{
  "num_hidden_layers": 14,
  "hidden_size": 128,
  "n_experts": 64,
  "hidden_act": "swiglu",
  "moe_layers": [1, 2, 3, 4, 5, 6, 7, 8, 9, 10, 11, 12, 13],
  "balance_loss": 0.000801,
  "router_cosine_scale": 10.0,
  "norm": "rmsnorm",
  "beta1": 0.95,
  "batch_tokens": [16384, 32768],
  "max_steps": 11345
}
Below are experts of layer 7 (counted from 0) of a mixture-of-experts language model. Rows are named router (the router's row for the expert), down (a neuron's output weights, with its number) and show model dimensions 0-127. Each number is 500 + 25 x the weight over its row's rms, rounded and kept within 0 to 999. Numbers have three digits each.
After each expert's rows: a language model's description of what the expert responds to. This comes from a sample of Wikipedia text that the model never trained on.

# expert 36
router:504493462540520528453517480500488505505511508418496469506505449528558485456494491505511539507480537506525458545497477472497515473502478520469502569505474507527515515506491480511483522498529497523532503519489456523529509497526533529507517508461505509449496495498530499538512494480525520471522512510527532479481515497494515490506503533496465524497416507512510487497503530526498526506474
down0:529494522478513548539512505467487484533506525521555526486529497506500483476536525523486505496505515513537518500425488481514475503487515486511521477489464546519507454508533485496494521503474487496477542511512477535459497494478468542544472469503451489466498503481503489458496574482482521495512509514511551484516534482487538516502506483530479467485493482495489485502540516459519468528493
down1:523482540522488508491486543533486500465503505497489502473508515495477503485512471516468486531463533516478520496501524487516459480526471450497502520498469481462485506533514503512506470565491495453565539519437535525536512461462465508500474483511499501494452496553473466498497499498514463502495471509522499484473509531489524532513518509487494512509462506477521465443452497512501478521505
down2:496509498476479486562479521556500500479469524491513494495506504495422543478459464467486483486493468541519482503473495520486485491513482495472534527523499500529474503498495498481503475491481501503480521470518523494514495541512532424501538514493465468481472496474478516531482455470522490476536516501465520491510477502493538475531508505543520505460501509536471542499518513461500523546517
down3:440491542503455495508450473502477517560517478532433520507528535504502452491451507515457495527532499518495503536481497474496543458482488525503506463480480519455460462487531536488450467467511518485499537502510504492512511512502480492540495480496506527489504531501489478530475515513471497494471522498466505439452503475503492500510503487480497533486519472482500503470500502518502523505484
down4:522481461510486466460499482496520536486508510515464510476514499480511513514492490510542486548502460492484577467530496526506509475538514451471483510519509483528510496508500547489494500493527518498486505470511450479496452471533510461492541506494507448489544551495519517502501543537488527495484491488475512531467486489504540514500506474545488519510497488484479499477464468472545445489517
down5:497534474496505467461498485502518519492489521510494501471482504513525510470525540514501518508496494510512500491490522412511492504484493551498510508489481494490530549522547500484511517541525458459497529531504488469421486487500497492508525510514493532522453522506459480491523506542498469534464518501530511533528552474511529492431511505522503512501493508473514517519473533503505471489451
down6:513516543503486536502483512527469506498523511505476493526478508532481488484541498526529456536493503533545519480538514541509531456502534494524497492540496509516537493479488528491466496544524520509499505495489518509485521507503518531478505489467520532529571497492483548506507478463529456545490523482485498488493484495481510462575459477477508470507504519522493466496525503505487518465562
down7:523494514457464495517482528519468488463501483503541484467515510514515537470501525490499488477521513525497484524451551549462522429511506504518507507540466446513524511525514455471531466475490544501471513469495499499517498491488477505465484522482523470506513491494519505497476552530467547538520495525493516505483507508431488497534496476504523493513475480449489520514476522507510517519500
down8:507525511473490519473495497487490501500492451516513493486495521539457519473485513493516526534480489527521550486476484476477507500542471517548447488502547527542543527507514469533520483536504511487530498492481470459543530528483498517461525500482465477512490539524456542506499526524509478498517501485492489487519502517524524483453509479513476524548496483540476538525457489506490518481556
down9:468491465528457469536496506505485495491500475489482507501500486483521463501478499513490504553479517476490550484486484445511498501527559490516501486501514439507476504550505508506510490494511494499444494499480506506506441481481492525486473530500498525522488503509510476505489519533510478493478468485485506548496492501552505533532514501500474499512556490478450508449449470436457496514455
down10:493498503548546474527564515485463506461514488478524519511519482492524494509451506476516505540523494544532507528507453497524490545453524520482520480458481520528516521478527481545470499525516502506514483464498519448518501505474536511474528501554472478501487494511471510528497495475529489480531510514494451510511465492498523499465482492534526553474482496517501522496502512493519560501483
down11:511469475485516519456492496522498488514471502528511482506535485458511497512500492489465542550501482446539491505532490482523525489495538505467509518487498475505465464513498482503520529466491536514471465507567457501556486512487474508482529497550500516484499463519428455518543452484525481512522502488503519518541519517482504479485529527493486495511525477457496491514532481521510530490496
It responds to: Second piece of proper names right after a capital initial, often foreign personal or place names, such as V-er-onica, H-un-an, D-ub-ai.

# expert 27
router:513470467489512465475504506438460461502474495454471530515531421517482507449465513496453514481494513514526486457503506494481498455526483531519530511484485495495498507506487503496470526518482468500507502533501491519513518500522482563484556515482520475456485469498511505517475501517515514539494502508519500499514499504509507532481527471475494495487544482549502457556499510509539465529509
down0:504483480479506523493478515514497520510476518487475506506526486519524523470507548491472540494518455488504479477496520516504497484506548509517530535530476494472490514469446507494535482497518489518511527524531460463545505503492596518511484526460496523500511520528461470502513493504497466475523516462510486524469557551518459532467494491479480518488483488502475489501520546456513466514484
down1:464487524502513532502480512480498483500548488483471450425523507489491499513465511478524509523515517529493488500488507477497492503498509479550506544499524477455445510473464489476510520491502488492555451541487521509509512502522531510506465507505479488503465475532488520494491506505502503451548528473488482503477511502507444541463502495506528500527456525505482458445516525517525504463460
down2:475480488509509496470514510466497517482498507477532498463516533491499514538480529502471451498505491500531531533493533509504543483481505513519495492517466512472469522499466497505478510505536487506494489516485483512523497469505507528454483520459495551556514507499604555484517535503507479470535459514550475494512536490521492484515516505509493492531468521484493490461515518564475523493499
down3:514523454462443482457515480491453438507465505509487496539475482468533470466491494464503522491520501500533514526490485563504481523549487512500514540516474499490451477516520459519495500520482481516482462548513500527492471512525525500515531517542500515507468486503511472539511485486529529476477524517483528502526525504495510506496494479468493512511463444521490509505524516534473522465477
down4:512477499523501466477488467481484483503500491503539554514512484525474472514510514463488493433515527494508517464486540508515526445509562470454528504474497513522530445492493515513445526494515507471501477501463547511464504521458527490523503464495527508489494524480455499529506505524504499546497494460521538492487538498532479493528527474480483500474476453497491462485477498504493475508482
down5:507516491518538559508537499494510471505487473551475526508504493534544532462510491474503504474458519544486515507533510523476546499512498472507476490504506523439516498502519486506512519460471483481473472512476516489505462456570483522515501528554507514515507520516517473475466492479469469527515510507497452458544495525530502528490506452501510528490488501509536489459512482532498497484527
down6:492519527527496514506469514505544504460463503496518492525490496473496522488453516509465525474483507510498475486461476460465503462511535530504535505528470430512555469496551508487516511525494448501483487505450489519519493507434492508502517516491498459526503486465516519477458521534479505506535470464471501487466491491544488518468501538505500496480503523511474538478482462510478475487483
down7:546517494497486503498482490524511531494490470487502470497497511460532496505479481550497484476513482475457504460523531503549512476494504514474534536509546546503476517460494494533478475498481498507516503543496538512556481478490502473513531522483488495486496463522521442523464486517498466525496501481489476503481550486541507517473489531546502497487487512483508548519516473456580494478490
down8:476515512499525499468510440491519504510493480500464484501493488530459502525524511434456462488504530498479486509502483546498525523497469512542468530481466545499533511508515457517500504501505523502566511547524520526506492526491539510489509472494471492513520499523435474498504510495506517475464476510537483490515529538496499462515496504433507534479501446521511471528519517506482468494521
down9:523511533511494538520514532521492471504470501538507449438499488517541496468509520480475496506495480469478534483473444472541457500459516531511543508498505496485538525487480469464512505469508504488525493500471474518471457478475533501527509580466478485505470508502521540463482491520493515485496490465515471499463479488472524459524529492486493475492487503500471489482518489464516482488468
down10:501508523500519501476541544511475521502544515483522478499485456473528515463476548510504490482496519514480471547505551496555517548482517490502503485470488550539463508512534527537479474497472478497509492521493501455460479508500499484506476554509505536483465511447477524487489511460482525504520506498522493502462486461501494506466467488484489553491493531504450537483479478525523484494488
down11:545504478525493518522502515496435521539477484468516503484521440504531499471508483516524458501460501517498499484500472471495504488495498478513548496543508500481460511535517519499484517523503485521470497518491484498513496555505421503510491493515548520458485494505500464516502462457460526508537508484479517499519518510482522475492510448497484564504522488514457440507515475497502469500484
It responds to: Single capital letters starting foreign names or abbreviations (G, K, N, Y) and non-Latin byte fragments in tables and infoboxes.

# expert 58
router:536497474498571541475517542529461515499504522479528489530453517530522534531503498519497530502436505489520502511458508493489520464519453502483527527451539503501496503473453525487472515461538488506505486503463491511491458521508493520523521492527487483506479500471514524554518484512509528494484468498486487495488476473488483501521446527516479481454473535529510473499465544496510505500518
down0:506514431484486501459509461494460531473495504493494490477496521509522501507541527533489512521448492531480509476488519516542504493429485509486492532490508538519497498485512476491548532522481439520528459525512473505508491478492527515472495489469510523494512491464514521479475470515561532483502516524483450488461483507513485496445545498529469501467507449534514501514511500526509493492507
down1:451456533511476475479484486471477512513472492485517478489497500503492490551557484546481505482478492523507532497483498489501540528502518508528542525499527481475515520520507512540535502517466457459516510511511507465473471505501477444506501466531454493477529471511460470512513500508451535522499506514518488469483478546456555512479516505493502529498486535480461500539527519481516493495458
down2:530499520484505496512473509505561482513496458477474485506492512485528496514488533499481471490506486504490475543446498490513464493516553484488491505456437497471451511479514536537468504491507492493528513499493475515469476463480526505529509513509494462514552460518522458461490536505456476513532538496487523498498526503531531540502512534490481453526466499483504519505462447506496517481470
down3:513492551471480485479510497557466484542459489507489515496496510508432533513506486505491515488507523493507500513452525496489523481452512525489505513500515548492495452505532500499516524474499521535481522506537545508532508509536491528485488534517531533479508510484537524482506530478511503470448474509517481549451524496499503507528427513493473490539501478507492525527511544504544481480517
down4:513470505481588499465519514541522487491468582486543507527519520508491516508482500503449541472510528492535537480483481504480488488505499493521494530483508497484529506506462546516503484494470450502511522508525501532447527520528469500515519506505449474488459474487504477509533464496489478486494494495503498447536512507487510469513509492516514496456527497461478501500513504523470468488465
down5:509526556501515549508493540535541469546533485517499534442520490476524492498487475469534451530481467470475518473509540504506493505522492512507461538498514514509481473556527481478488518470479526504477532462512551503518476497510461498496475479493513451521526470513484482511480475523527502504539509463481533501502518476525473493484480502463463542504507498491519477495493538533499482511483
down6:488455508547517536538468495467515519463548521526500476493551472457499482513537488492500481517434500508483456494543507483470479474546481486482522505530454509462527463497474522471466489501478536508491507485468495541510533520485518502477520444522502519512492507550533501477490498492502457479511482538516556493488465482487524515532494518493509501508483510502502505461514499534500514489509
down7:505529464504519513570477518527540483489519525488521494465491501445453484536496471490531495496469494504484477486538489453455497514500508512482501491481498493547517468535526481530490476562499525531483514510519508516511509493450500467480462494483527514469504476456492498451478469517522492502484474483475502502520534439503492513509521546542498509512478509510485488457493478454507529521494
down8:520487510493490473520493501488475560485488509490480475483497495542480503514501498456501462499465455507472511515486472486499485496487523511520537459473483517473488529495491517532547494513517493523535545486503505517445526514502507512476527479458548512497487488468455536461501526536537491498520450484472484533527476496461508478482510469516474475550516499505582448511500496490481514506497
down9:538460479456498477516487499497467508530518554490519516514517519522531502508514481507490464493512508550507519542446507476481526508484454504500483451501516501521538490477501474514500527508467553516464471501484473520486465497520473522499460482559499524488491454482463475528515495507490531482487516490481508544518507480476484566487495485486480506478491544534500479497510556531526503538492
down10:493508483529518540515514495511537460527508476505512500508447492493498522494479459494502521457493497553517522505455462496531525500490480515500438521489506526497505481542502491527494546564514485474471504468487472523501527534471529505514511511487493492491537477547518522510473468513541470510498510522534528489541532564475467511510518486494490487496542498463530497470459528516487502534486
down11:525462538516522483493528530511465476481510535517508523493489478476491477473507511473508463489492556461491454526497538497509484495499544541489512483476550484474479537524508509525479466510481494515514472457504508494508486479514475518475530466498544498500484494484499498501532487487523504518495463563502521468441521479504465495544479501522464509546482520507481492466455534503482501449460
It responds to: Inner syllables of words, especially Spanish and other foreign names plus imag-, e.g. im-ag-ination, Rod-r-íguez, Lj-ubl-jana.

# expert 7
router:537492481462491512554487504540496490451460500467512528513468498538480528483493479482495489500498516485521476537469495534513509503553507537525501534554513468515494539480463497525477543472486472476483496489466524524485494487507541540524474508481502520508468498521513469501524503513542526507468520517461486493491469499493523472495512543524536499464527555501499514548506544491513471535506
down0:473540497526513528456570461483512495487527523508515452508474514472456508521490490541464458488513462506508506553455494512481508537505495542497530490516527526467520505530502474481508474498470497520461504484491498489545502534519450482495517478517484520496470484493452517499453542502448489493523504473549474546524468492501494504511514464505496478492488485486494483471480507485502512463483
down1:498530530452543521524484516486468473522543486493524523515489497510489533517509470465495473514501498531531524551485485534525496522528480464491476553496478439469492536515461524521480464520493489478510528444491524460500514512465481539488513496493499498465469507492474492540481515506528483487452466456526484549520500508480534475466500525456490498485511509527503491521511507537480485497488
down2:498511433519478475511502483510495518549488522516544473497512503510543528503473501497496510498489488488477524534511478525527494490534526476549495499511537527483481468486506492500540468517484508511510499500511547525559488493486515428496459509503479533504543469449471466485466526484503459479543516500497542516501504508486483542448518483505462528498458511460499498477509515488499529509534
down3:479484420550478530493528442486458488529473527495530569516512487502555461494487499538502543484505472526535496488463498532482460510534510512522514509511529509521506482498483494529524512495536508458502534520553499511509516476502504502518481502499481506489473516471500518483498471492483471490472510503505463454517491521474489519488482475530532502465480512494530519485544516534469512504466
down4:495498499525497518497503518486495484503496458484505463506486457469492518555507503498510530514500522472544526485489454518493476493512524480522500536462546468450507534468544517489498532483488531517471530480518496449492439507523467525490473473491513497509486504450517484543510519525484487510511535521488486524577493523487484500540540551519518511522507524465526508484506537498503496461515
down5:520552456494472435493480507496508506542479490480541508534489511490509494469497521519519486492468512493484527517512529498454486490522431497530496506512527510451506530506457530494516478498510487511465541501498526539482509558473531494497493498529511523520501513523553499508494531499497522495478480469504470472511496540458546454488513513519504480478573533527486470526505524513501495496503
down6:564479482472464493485518464493487485524511552519496487531494512468507518515509518486514496430466531484522521498551549467472478531565509531478490477514439512488477531507514539524462462502501488520531505471501463506480495519525462515537524484498456493499487485510519517496502485507490545484458509506531519533512555510489534494511515486512529515516496486489490489490502455522521513509497
down7:544477489480510570539508465540511477490506510455513491513463465503470531500531501498510495517479467517475515467542504516490467499517483522553489496495518504522534475507502515545538502500472472481457459474491548508518467514501525542510564494483491494507449503520539496475487497474546506494495574495447490500509488485481501513517468513504483487512489475525473522495500508534513496507485
down8:515514447523509481525536524453495506480534502525540481522486503496487431518484511499493474495477526510505447493478498534498479509533552502512483542490504496475512521497539446493490494489495492489553499515502491482490485493516535478506467503479502520474515436516483474483540486532466538514484573526524522515528499491494522487516495528504513433472513499491489526502498498528474472513453
down9:529522477500485513442535505491500526506532517505539434470476484574512533447489470534483530483466447500480500457456520490504501507509486482505469521491472507528515520522480523500510494479508529516526512509519500488496513489508508540497502489528488504527504487484475535464495575471460500499506497466483484492513513524439541481466505504475478513487485523506486492517465476487473484471472
down10:525533522535524503520504515517502509503531514511479449491533515479508440492499495486481508486549515531484488494555519492515539513488562458466505504484491468495513540463499478503490480516546496477537473492527480539495487542524478493454478483473533474455490485481522495503519499476505512503510554510516516480445510479566503547478515527494505467454483509502522501474521482477505504507502
down11:474503539519511516486450524512530502512489501453511511500504492493501507546499514512513478505527476514509502506480518471525512479495496502497487483480494493518441465490476507514452488493527487566527454554470552497511498516507487494473515534507459454550528478466483514528521493520490507474491514453494487542478522514521517476499466544510511461518483512579486532493459490519472483479490
It responds to: Single capital-letter pieces starting a proper name split into pieces, mostly people's and place names, like H|ope, C|ummins, M|anchester.

# expert 57
router:526532468483454533479485531515522454516490532485495521497503493478546511473468494492488474499517486524526513507458461516496480470495476536472516539504500507522524479498517522534495515503509514477493508481540483504478515543548498531522505519516502469517439499493485510513520491476534567514498520524436512510499509528474565531521495517488509509482540549514496507478452470524467508473518
down0:480494484474550481502527482486547541524514545535483515508507501475448537500497502489493489492448501454499451516529490494484474492500459499510519518504482525513474486499509485520542467532546504498518482517466484463476455513518475460514456491477511494521484508449490491467484496472510530498503487488464539476523474524475524556461520521530515560484512486492485531497506476495481463480512
down1:479482504542455494486512486494498485484482469492518522552529490520525487463469552548473478472497506473487477513527511475524537477508478477488496560484455482501498477506469542524490466503547538514529494501503495484468490449508549526524463465487501516522513469505503504487506500536539489471502546475536484507526535497520510556510487512485534520499498476512510506438498489499472515529515
down2:546463526450527515476467528527517496519487518502445473554502505520502544492521495485479467491498504494499492546539485533525514469521521469516510491458526526468465552478530516514525454507459494485531487501476504509544518506479520475520516484508469543469521444514490524528511488477496524516509513493495501523504535483532461497484538495464492514492524476501506509499515436494534491508476
down3:508503568477522522565514517505541498523521511480519517537499492509467499507506502472511567492471503483499491517530479526528486496522512489494508492495461521467491463445466488530456559503511506501496493484490473538468491513499519505523476469515465523466484488502496484539483503483503479524487538510540532517518515501479510441520437455491527491488534543497533494479486474486490523486483
down4:521523529544427483481499540484485508496523515520456488479471538477498490501520491543468499501489483478482514508485501480478458492478524472452523473447489551502493526525504485458479495500469506482527459501492516531504506506545501500493483473454461493480503501486494504498541487493527516515502500492537457471485546488453494524452538491518524513496475480455507513484509515524548469473526
down5:512518472474501525509488495521446493466516488515497489494491483507547478492503498466486436482511484515554524466550494528468505528494530481506479456503497493498485520465553507487502482520487491479502501508489490544498517520513536478495475497503497520447509506427525519490510484506468482489455544481546514495518511482527485484472468463530470490545449486513549530484490469480518515482526
down6:477514541467524472533466512491514527482491487481505479522501460527507489532501557450504482517526453469502497458461520463498495516448573500465469527492485455494489525482509497546479487483505508489510505502482482516529561461510500516502508490512472499486514490476507478499463518484472483486490473455508462515480525496500487474485549506491493504534486477476527524479474507511446471539489
down7:483535548445484471482503532490481508496537508538485496514500525494535478503471537506494476500473527464517471523528502494518506448475461485469493475524505440502497437476536487545480508521512491443522518496511477489505498485456501499516518437547519490488510521498489535510498495512479533492540511473479497490507506515558520493529517514494473511495514498551482503505556511476488533484501
down8:463517513548477469533489528449526524519512455489452454511509495509532453507519500523504532501479481485502510445503492482503509478553542508484452505481487497492489523523519445494531499471513526507465530504500535501486499494496427470479488483495491498497471519471510498466516539490462504477449493538493503446539494526501516501499515470494518471509493485512536536508482500519494530528515
down9:558479524530483484548490499499485517531474497485468515484497518510496542520484466476534468560478514486456504495513518507517493481501479521544494480521510506471515485515477516514506551480512464477488485509526451515493497493493510529528446525517463502490447510495506495498530532469479480455512543506478481524542466502499465480515524477517558494470458515497533461540481515529512500475499
down10:475552525515495476521501512511526456504513470539478473512521460444544514494496479469504501500461493544561508516470514510510500550506447513500496498453503547506491500468549516486505500510536502492471528503486541502506484516490500454517516482480527493501523519496465513495478490437488477532511503480497495495461492468478504477502528515518484475453521513491476514470502526546488515512440
down11:474547488508481474479499445488507493490538466494471510488519486496476505517519528456548508540496486537517517520512484506540502515490468482502504478492466520503486505480474507474498490500561491465539520469499499455530517515507519467467490525516490496493466515527496497475489531443513479529511468464485523452524539456436525520448498521493531506473478540514515533472517513483499490484523
It responds to: Opening pieces of longer words, usually verbs, like sp, dec, form, enc, rece, that continue with -ed or -ing.

# expert 54
router:509505482470555515562478517484496493486477488496504537534498481531500510464499499477475487510508517505512496536479537536465467462500503510482481474553502494490466522495466518483503495521460463503516550516459520537482432512513498538464512500440552522527456503527507460496478511502528535512489496513500501478495503501506498493496478519490523459475522545509478517543490558500515501515506
down0:455518513478461487527499511506480496516499466554505515489483553473494487526479491495496497483473492499488508532483488508492477501514527473530503500501478519465487499502497512453532498538505504511494505502461503479557480497482499517503486485509515509503474450478520493502489546543485525546484511481493516546455489546471499512475496561516465446466483462524548485527503511542528543463554
down1:516487546460524488506520511469471491488515485483476472467473495505455527453525530481497472528468510448502523505488508511496509441488518524486526487495496481505453499518501510500478504447537478539480506456476454560548472467486508485516504475493465515530479507477491482514491494500527532480494450499536489521516493466492498498503526459529502498487545492569522480513513499537513496523486
down2:506465516515449539471534456478482513504501525478508499544465513518520478503520496537535490542521521440527533506482499523507503492499488487469484532475508565492485545498528482500506452529524514484542491497495487503491536451491482493464478487517487508480558512486453472528516533466512479479505489518534485496522503480482518508540496464523517493531514518513522540490542478489513466463512
down3:496512477468528476481486449498468492489497485491498496497465527522511508482462455483521482489505458456516476497522484488535491470536498456473550521464475452520490475525505502484461475527463506459482489509517543523477531480516546509504493501516492520494474539550495517491512497486460494512481509461546510547478490525504478492486479466536510429511514499478502501534465506494518522512542
down4:532502510507482529456459502491525534537532483502507449506493488484501554525463470463500515463472485523473512526513517524458488495469502488473484497466520497537482488517523457506512504494498541547512493556488480516495496494520541459507504494520518494512484489513504471478514542442500507530501521473525460544493490517525521507526505507445512512502500492532487512511501461515455510489576
down5:528497504496513487505520545513460479530527489528477540520513485533513511502486539460515480485513498521489474464458501537533448543540480517507510521554488518536513457494473508505474504496468462507501511465515513535527487502495519561478503503521468520568481488494523492468502521504531510486568495481471503511470538475505517502507444466471516467473495483515501493510477512487481473509480
down6:483473449458443479480531460519516497504523494528505479492460476488487516562528493502495544494488569527491478497496510552466551499522501526485484509498517485554538511507526501495468510529512490505461513474477478489499504485509477493467503516455503514512477485516484528457520524476501533480483507471540474519529471532518502468492483476464493512517517513553487503495514538527461484517512
down7:567503504537519491507526519507447479549511546513501519498491525517540529476480489463509510519502506496503448536466503508472482499503503522490500470518488525473487544511454510505514541503498484484512479470536508511537509468503486465502488454513476493506478497523470509486469488495486501487528439487496488509491474529476562467534523481505503505476453490514441444538528485517491517484501
down8:470497496495453483499477511505518479486495519457477520508563463484489505517474494502427448522486476479510461490514527505520494477467504507504499460515500486487484490511493446511497457520482493512494505464499466471494478492474535525516492504521486484493507523487513460509490492473488494486500446498448526513488521462537508503432528473463508471487547529489503553524486563493523501480482
down9:512488503476497531505544520510528460509526489501504495442501472524497523500530491500478532480524515479509483525532509496510505483483467518476501484487467530532514488437486534465493458484497477482534509510471503477468476543441511535474506499516486477478508485477509495482490502490460536520474488505484508464506519538520522529496480491485554463429540479498472494434457492490507540516495
down10:492514498520525454469478526477510552546469557510490492529504517527498454514518483497526525471480528494521502537471484470542537505491497515471476475490491455509452447463531494494497486542478507487483557500501530519496525507565489487513467496501495496486511495501486513512506521485477500502524489463488502496510545515486475500506495474520538547488500542531514531447530522461511516479518
down11:498510470500502501493493502533478504524538490532492523455513516501522488519498477510518460459525496500523488477476486486524545511508540495470521476468522500490548471475495475532505461496502484503523489497481461485469512484508475509501492451522515468501577512459457512514496464510488531525525493521449515517492576511499474529472510498551488545530458486507477487489512475456492502501544
It responds to: Single capital letters starting a word, especially at the start of an article's first line, a table cell, or names, such as H-uman, T-etrakis.

# expert 41
router:502514504510457518484502530505501512483478498477516521528543468546488538442504471474478475453487482509530488501487489504516509495538487524445515534532515524490485519450478502534484494491501501512521554491507518520498501499531511490499502493495523436498510421478515476460494470472521562509510546519463526500529473537479480513508501489489500467519518543487470487501458501473503476497482
down0:493515470498481505519533482493477518515480500493492525495482502505513492508466536541504502513509506453530546509461472474486465455496470519507516477489506451489528481487501435516470503548491507505527476461518494474492464503541514540517527472494528502539509524482495486510508468484457502475557475511467503486525504518499525505499469517464476520504491468494521442469485526479426506551510
down1:527484498506511509561482504530501508512513492470488483527474519507576521483494504495490487497486504530514459472487504513503467487544517509473487525519465495536498496469480493533490482505502468488531496504488486474472478514465488462524490494458480475451507439492522514510468512500502565507501523511496487557500513515503520463534440488487468533528533530517509463472482474539553497529480
down2:466434518549551519493489492487465541502496451533520480540488501515510460539459492498502477500550467501511512470519487483514506508527543494489473501487490497460515553539535478516516504492486466477497499523486508508500517498468489485510506515495499478550511518488506527504497482492510470517497471446443462517453515504493466476463523504474527499487465478475509563499480519506491488484473
down3:496435468477498515494541529499472494522468486484495500510493493505485519505506487541452491506524511521488502505475482501495512525550477455477502515490518477506549504497478488515466524462506498553493438493512541506515537503519474470496535523469519489506482505490496470497511537533472460488511509485494494497455482472484524525464486542514572487493476474483475531484520486477495552550466
down4:431485546514487504481500562564508508493504474489487515471522451473516522447523490485482514483466479485487501490541492469522495504482496473510474548530560484460512520538491512547549457508506480515505478498482535492507516462481485521465483498477498478478506487513508494543499478504454492450478513489505499474519493549497478532501500467481481510459472495476493483528499508491497495528502
down5:502457460490530467500497501494540503515533511521494493504457499456459457505480482529475494487499537498520542492510536508505471514460495471521491529442490512481491485517484533460535471524493502497502516495489463531512506490501466475432530537483509524504476532463501508519526505524494508510484507459516485539465541493489505518465481517541467535544500463526535461463516478489484482515509
down6:518518514511455531465513526513499484520539501541500460479460494503525548508477503508526482525520487547488508499502501517489541496482515544470486494469488507521538469513519528505538481497509482522448504524478500506511515514463484414509497495537506476518448486542518485476485505527521534508508505515490465494528529519485482502525472493463503510478559533484459544503499488468471480461499
down7:471466468484532478493484496485498504484481521529488516517513557491519508501468508526468509513525516490494512466494554475476535522510509471494448465492517496514506522499469540522533474472498492472491462497472476486496510529525489524492503509550511502484510519470513503553577481523527450497496485476458502493452475461554525484479511486529532486513496474524475489497537502510467552517495
down8:526485496482529454514472531507537489499525512502526498511485505503444525476525531532535513467535478505478523469475505511471470511479522483502475466484515511482518543525497506481510427537517512507505470480471474474490521463525515491510462512531488445499536482487504480497488511491489479473462516465494498490551484474493541542506488543481502442514444512486539501511502496490504545535502
down9:483501533482490489467455481504515501505453451492468505493452492507550464516527521508526533478512487460501469437500498467500472503520525473520501449504531470489483511539481509507518521496477478484503523507472478475509550492455478493480489487489507499521519512497494502459496550497487471442497462503551524486443480496546477490501522508489487501553526517511536510492466514500467508523491
down10:509472491500503528510498508468490495531489445511484469458471486525505508520538509500462499471468459508455467502460444515507502453495525460480485474472537528519500500486526483487471503488487511533479506487518499515506501486491477452467497543497533513541559482510483529564508469486489484502504518491519484473519492460490490506525508528521484517452452478486523510517540503482522449475531
down11:477515487489514472475533483464531493531474522484505519502480453501509504464516477532464549547493481525485512452507473489515508473521519488450471514517497494489525529521504523513492494517485519502428527513480531501530516472484493507509475487490504492477461497442526509474508479499508522510497520506456485498470480521531525494501498475484459520525529526518515520458514446554462490494430
It responds to: Short lowercase fragments opening a split word after function words, e.g. be-ached, t-asting, r-uined, w-orst, dec-isive.

# expert 38
router:502468425486489513456481511504484473492548517507539504521471484504493526506463515534489546476496488555497532495473515506524507521525479475494524526522455503531446462486462498516521525500506487459469489480533510508511494532479464525502512504545479503486475484487525483505479542480523495502537495498529544501495523507541545447514495520496518499484472517511556525478502514506502502552493
down0:461518442508514498504520512501485509565463488545476512510479491485530483474494493488501514455510525488490509524521470462484519509547460491520477506532508483467508539510472456494523440451522500538511479487468502498466485468488507474499504510478486498462457487518487522527490524554515508477456477480486506497563497501536464522538516483453523525513487526484517499514491525518532497512498
down1:493495494436490483480515537499477500521516476490509504485496537532515518509519506556459525467468467501472442548469510462493524494508470481475497531492486489537508494506507533514516512515528475469499509482506513510548490513566507503491472484501558471529481479519552490459508514495504539498564474497498508504516513511514506455487506471506492519505475463539517466496522471513496489508556
down2:495520475521487462507531501514537503498495487504508464503492519519482519488495547524479532491502478474532513469508480469500541493444518483490500485505510488489489585506523534458466463544497523526500510497473542534532448507459522465494530503488528454511536490470508493455497518501519488532478512513527501493468478506550481500520531532514483534486466493527475512499544510491465472478488
down3:511453554485480504473471469473487505504464535469518501484533543522442514470500507499513469552496523513511487467492449484528504516501492503448525506519514509539497514488484501479460522488562509494509522498474485464557503456491520523496534507525465496531496531500509489505516542488501513456516484530497528498520498481474527508496528541508549527491498472470497525525499467528464531506512
down4:494477480475492478476490469491469550555501538497487496472489531520493521473550498501510504506513511521527486532485494529469516503518528487506454500492534507446493505514505506505493506468488467479508502456514469475499501513543505483512461453541499507498453494533523499523519495507421538517487480518497548488519506505476477522520519543525513475482492561482478538515543467532488524507529
down5:505491491439504486509465541536471537531541494529476502485498531469488476480501508467444509465492488551481469510522498518530484493520490504481480555509497477504513490514478505493488504515511537509501493505569508524496504448516508449485498525494519504502517504510570460492469506519491491479485475502494518530482505520534516477524452516448475500491479503474531506490475499526512453497561
down6:511495521480471530519502513563487477453517497509548484532467507521499489507525465549505451488492453498487465544483500509509468523525477518478503523459485518520493539485513545512523493472497492509509535458453532509487528489541527488511478490474551503520473523491432493477507507497510487494534531494488511489491507508510462497465490479497509490465460515465459485473508509449468507512522
down7:469468479486515540495532467510483484542497499518501505480496498492529513515520482526510510570499506460500487499510491498518521548501526533476454462510468456513493526523464467503537518530521513555485489511561484508467507526517515508542496482500500502477525524516495508491538491471513529454504467552472468447494459456505489520489514483491514479459483485505529499520477511514505474550479
down8:544507481507437487517513489467488454518501501509511504493507525500517457490509470503503507470494510515474546540458479485516520481508508501509528499510536487502449481505496533498459487513476530490459482490514558506511517514542531542487512524502508519471435544475497481503466546555493520558502510506523478516495546488524496508493508521519486480516436539483534522475509525487497502491513
down9:504524460495488488479520498512461499471487517518468466520530499513531526493488489509463546521430495516503502504500515516498490557455477493540518483551524489496501464495490497511497483495463550494439511458476473538529510512491505490549544500534474516453477480536487486519491511468523503490480500481538502542490542491508503516531477435479485465490480531508492504484485500481477513499527
down10:530470505478458475464456516452521522508470489502488516490492525472493501481510477533454539500494509525539478512547534525502505518532479532525507511505472483511506553533470515557487477551451505490510482496477516487529477490510503517507499446484523496517486485483514531539541533498516511526482475507548485504519571498527504484541523503501552483484503501523485513513508468479509530487505
down11:489472497509484473513486484542545470504491494583460484505497503494437545510469501490477480519490515560521495472531486520481479495505472467511478531515450480477492463512497517484494470526500561477529492506505475472450515531488507500498493533487486456490506502525503531490514546511441508460443500514489526520480520510511476515475487524507499492498491520496516535515528492499488540506473
It responds to: Middle pieces of long Latinate or technical words and some names, such as multifaceted, melancholic, artifacts, consequently, calculate, religious.